Weights of a small mixture-of-experts language model, trained from scratch on English Wikipedia.
Size: 13 layers, width 192, vocabulary 32000.
Below are experts of layer 5 (counted from 0) of a mixture-of-experts language model. Rows are named up (a neuron's input weights, with its number), down (a neuron's output weights, with its number) and show model dimensions 0-191. Each number is 500 + 25 x the weight over its row's rms, rounded and kept within 0 to 999. Numbers have three digits each.
Before each expert's rows: "mostly gets" lists some tokens that are sent to it at least half of the time; "gets" lists some tokens that make up at least twice as much of what it gets as of all text. This comes from a sample of Wikipedia text that the model never trained on. Tokens count by the router's weight.

# expert 12
mostly gets: "The", " The", " the", " such", " JPL", " MPC"
gets: " the", "\n", " a", " The", "The", " an"
up4:496498502478489504466495501482469499518494456500505462492508456481485492505556498485520509514498500504488467499536471523532502482474503501482536524516538545482490463497532530556496460483494483504511498454505462502457501494504502482507460497488532480508488481538479511453494505466553443477488503501534494517515528517479528512505475529496503533493490498477497444544580571470486521507527510524525479497477490517487483493526506500470508466518474480523463484501505517473535535504539509483474554480504480530489513495482514489494440497455485550509553527523488528506458482508503512516
down4:498489499538447513470451434506439502502465514515513452486479449518486487500515535515504484514485477524485517509516479544518495494490497506546461506505497535534489502501529507515523501501528479522523480517513495500538468520474435494496494505492523489540454513532548476502511510488480457471568493507506456465529495526509487524526518495484521511491488518457501509535460471492547484493494512461512558478486491530452545500472516515508528535474532469498488497490478522496517479529507509520499513504453558469468506509508504498489476507527522491529517501474484505477484522454483529497

# expert 6
mostly gets: ".\"", "\".", " December", ").", " where", " when"
gets: ".", "\n", " that", ").", "\".", " which"
up0:533482511473490469465452552476482477461533504495510474481481519518483498479478503474504518516477490464506516484498513470534494473523510522522514475523513540498491509468532498489504529517515481504530508495437516497450533505512500529475514491471511460533456502479526526501543496470468486540515462498526498460493469519524527507520488510495493551461483513511487499487509511536502514475532511524516452501568499492494523494469523520502463508501500515473478490482463506448535450469479502497522533482528463475470536500493542504463513489496478526540524567469535526512535521521470487521
down0:498500526523530466532511483465492520492526484441504480549497480509501465512483472515503501482508481484490493488495495475473496532439506509540487534512492499497479469528496501511493523464515508511496457506483464471443523520545468539481491514460568511507442508533500559508511514494497495522522519485467523437505454497529500524520478497449519495447505507497490508480490505490553530551497454503510510503465472511515516506518469484516489482507504517519438499511471459517477508505507522547499531519510491503486540484503476480484524486478535477534480510537532554515512498526484508523

# expert 2
mostly gets: " York", " Washington", " Carolina", " Angeles", " Chicago", " Ohio"
gets: " |", ";", " with", "a", "k", " City"
up23:497478489529530498442478548503487549537544501513494510497465510503477502483487515527478478494506458479477524516495520506546458501481513534502476496476519534484507492466533458501477505494491489456519459482531501489503496451511495487459506511556521540489471513515484516523508487547526491514514464581506510488497474504470489508475471543515460488455525477477489494497499484500519495494520526518518452494490491478495503469547502508516534529473503487489531466523477512513491481428523525467532489498564530524512500470537523493534487522444494498495497482468504535478538502509511504474
down23:471530483511504515535457501565482511521525481512537492488483507510507518482523487511523481489513517548476468541492502489460475526497436434515537521505489539464510510511529501497516539533487527536512491498471478512460516531523485494528471509495499526521521456502454479474502500504477479500513485517551506456456483468511498499489496522505494495536538507500525515505490502490495513497471500506541505519482457514524479549495492479516519507466537495471453531510493491522507465522524514452540532450502516452477511453516490504455500490437541490530489480500498461494485537504463498489

# expert 8
mostly gets: " Robert", " died", " Succeed", " won", " lost", " received"
gets: " |", "ed", " his", " \"", "ing", "'"
up23:515493482505517514472483526518488491503544501513492521508518510481471538446450486500499489455533467510479477443509514483489446477508495481462513520504505531475512486459516458537440495505474487514503459522509487487489509507500530544514508469519453510497509508502448520481506511439516503506490542531487525520544493505503506469509499521502482492497461506530488491563519506480468498475482489551501458497525512510497527472493518509525564559502505503486484445515531518514500475525519513528522472489537476489475519482552503484540509486527500495500482470529531449531512446495510516510
down23:497485526544511495489513514540480499519545496474486488487477485494516493472505497499454492466483501518489515500456484516478502496488498467460500538498499553496501498489479489493489510531508494537519492478427497481506475509488450505487491480463502478491538472531476469495500497461570520542516433517504521553512464522489479532477525472497492480509528515480503489515515476508474518493457505492481497511499476492465529488466523469512519513505533524496483519531465505494513505497547467539558523487476517522480480476460533521517492544487540561502482443540488476512514535516534534540

# expert 13
mostly gets: " University", " Team", " Club", "S", " Company", " F"
gets: "\n", " of", "s", "S", " at", " University"
up0:506496497486451476458505513496490493560483496550501535461496503494486506461529515469484488544510497506505485533460491500463488442496531520511492474492553472492475495485557538506476548496516498510522502448516477493517511484499465499495536518502482497528475520575505539502471470466471509526500496503531513510479529448497491514472483490491481506517475553519528483538509504508507548530468512473461520496532514501454516472492480477496511447508494465523480498563519455485506517481526532519498530508470494516517550513503508488458529503481481507499520528482487503494458493506475476530
down0:488555498507505514500502474516479507452459489446536537490534510545510454532476523461472531510501500468501504510565500484537473500531518489493512494443478492475462486479522525448539540512499495495534460472501465455492496521515496438484500518460483528505509512482503476520556498509478478494503522496466487509511491483476475483534452541488537495529441486506520522486495516490475524537516482492485510516546480526470523465525448487489482516500528504484495494502504504520496533494513550557466543516499521523464500496533482503498536516500516506501510540506488484489489492481481502503

# expert 7
mostly gets: " career", " part", " She", " medal", " g", " business"
gets: " (", " was", " is", "|", " He", " which"
up0:470492460499491505469505500513523474507527513480502521472502499478479518485546518502529508510495466452483432522503511471567517500474487486503491491528509486504518543470510501492519524469512461529512561493480497511499517485497491519479483513481534482526475511510495574485480482463482510508499480478550506492482487514484520512449496495490495574496474502521508512511537492533482530511505489483486504455547492472506499446530471477475501464522530491484496521499501482486498554517471545460535512461496478529483523500489503493484541531487448516484514557486487509502475554466554500484
down0:501525567495536510515517474523519539470508518470476528503526460482491477491473524501524535506482465495545503487525485504487439455526487500492496533484486508498472497494467519498511521492461535483463519464530447508503506556513551519512463536467490550487496508521534504514486470484494479486555520480481485465461503492492459515486512458502474493477490492484493517507538504490568513540514493540515494529490494485506469442485504496502516511517517486486499504521483504487496508509524460567513516507497482504480506485540480490495470506569473495541488507497521500487466449470474529495

# expert 0
mostly gets: " H", " *", " ?", " Ne", " itself", " MPC"
gets: "\n", "|", ")", " H", ";", " it"
up4:491480499533501539468519523479484472515490481493488500527487509477531497477556490503507487485488536507511499503502510495553501461479455513502520497477512531471472469464513517544524479504504499512495457460521487489429502491482502511499503493495538463479507515511481522519539516491552468500508457519497498525537522488501520477501487526475506463529535515480528468540505571526467527498511476523515494510512481465515482471566490492480503494534483468521447489525493495503549487503482503531501499466477521491424478488516489484486507505508460498534519540505512523474442439477513525531
down4:472501454509496526473456475488434504483517524510509484520505485526519518499488457511474468515533473491512508535497489548501493494483514521526427460532486464489487506479483490475480479506523489499507474490521490525477497504513480492481454516505520520533499460509531442533457532492495525529471489497520486507516522518498475522471459511529480505478544487532508565527508515492483514501504505483510516537493548480506501524495568551544484500506496484511551490518533562483507496491521511484458480498492545466452526484513507462551486497527495477526469464490477495486494505507508499466

# expert 9
mostly gets: " Division", " (1", " Committee", "um", " p", " Order"
gets: " of", " (", "-", " 1", " by", "a"
up0:520500456492501504471476537502514487518513451501519495503497533486512484500494519520539461502489470476490505496483520516496496526495524486471520471522473499507561490419539521487500506486519495497473522489483521486490535495546469501500479466489531445503527511511528532529498506518466515500544490497535496476476469506489477507537521502497455523442481504506569500503467482530502546490524493494478488477496483499507513487457497504500459455519529474487522536480477494499483536499469526474525575472514485503490509515554478496453486552521434522490465522492517530524491497516502501525
down0:502467498516503511498513485502499498512531541495517519505536489535523492478520548535482510503500482497538518475477504501459444515487500534477513496521501528482461481529513498518511510474494490516470491478525435509439515532486471461491487549481512526503500481528507543495548514494491504484529504489526505501481473495469483496509406515458501530473466471495496532514519482466524557496519492497527542526488491495486494489498457465493455545512537472453461516529520500512515491490479491509468475531537534487463507490569507543495508473505476509542470476509506481541488480490496493496

# expert 10
mostly gets: "==", " has", " had", " ==", " have", " also"
gets: "==", "-", "===", " has", " have", " had"
up0:504462472524494507461481511500504486527531494509500503477508559470527497472504538480525496517488450478491492481492499514501511448530479485484516483562466527524490501446528542508511517492550524545493512517513481464512517493470521530540484479503497472495504509486488516507477498461502535518484480506542488485495457501467534501532448553518503547467462533481503488483509514482474487524467464461527459489516541471527499464531520520501515483514482480508469508500486451486525517469455561502479528482505504509480502481503501457519507505537444509500521535487527513531512535479499481531
down0:482519523531515501495546473525478550517461522514532463531542498454546468544513529486504506490502535512507495516518493512472479482499498527468498496467496479493454493486507510480480494515493483507504525487499501457508527523481472480491478532477519525506501479524522509510499476494515478551473513492508511496558465464464501535557449495468506472459482458484506444500483553503519505508502498477500528503499470503511475516509531484475494495528518479524433500477499502486512518513503519534489507542523522491446539500518513474519494478470495522530489471521545486433465465487512500565

# expert 3
mostly gets: " small", " back", " Coordinates", " located", " various", " man"
gets: " the", " in", ":", " at", " for", " with"
up0:476497496530496519455508534495492462515526487521477476499490545513529496535501527513472490494505462509522490481514474506473501462565495451520500489503508498510498501489487472542493489494510507489497541500455492519503508508551525554470494527482481508516443492484477523522512506487517475554480493506506432486478469495509520494524469495538485541442457501538541529505520442510510482493468484460496496466563520479505523474547528518525485508497513558495521538491460511498492499502478537499475522462499468531497515484493526496494446509476463494472491496484506511520514513476536480537
down0:517490514487502506534506430471521532495494491479474461465548513483480502522523532501432481523473531499518523507505467535471455560547505525521474505490504531453478487490499516513532489516474490475504505506458498483519489501516473523502466498504466521494487478520485523508514477489457483509562541542505493512475500450499464513496509493496529475473497519462503507483488471521530524546512481516506543502530496530486566517504535527475476480512512461504473515513470441515457518491519479532523510496500562488456510488521473501520474513504477519495523492485515487536465497500465514506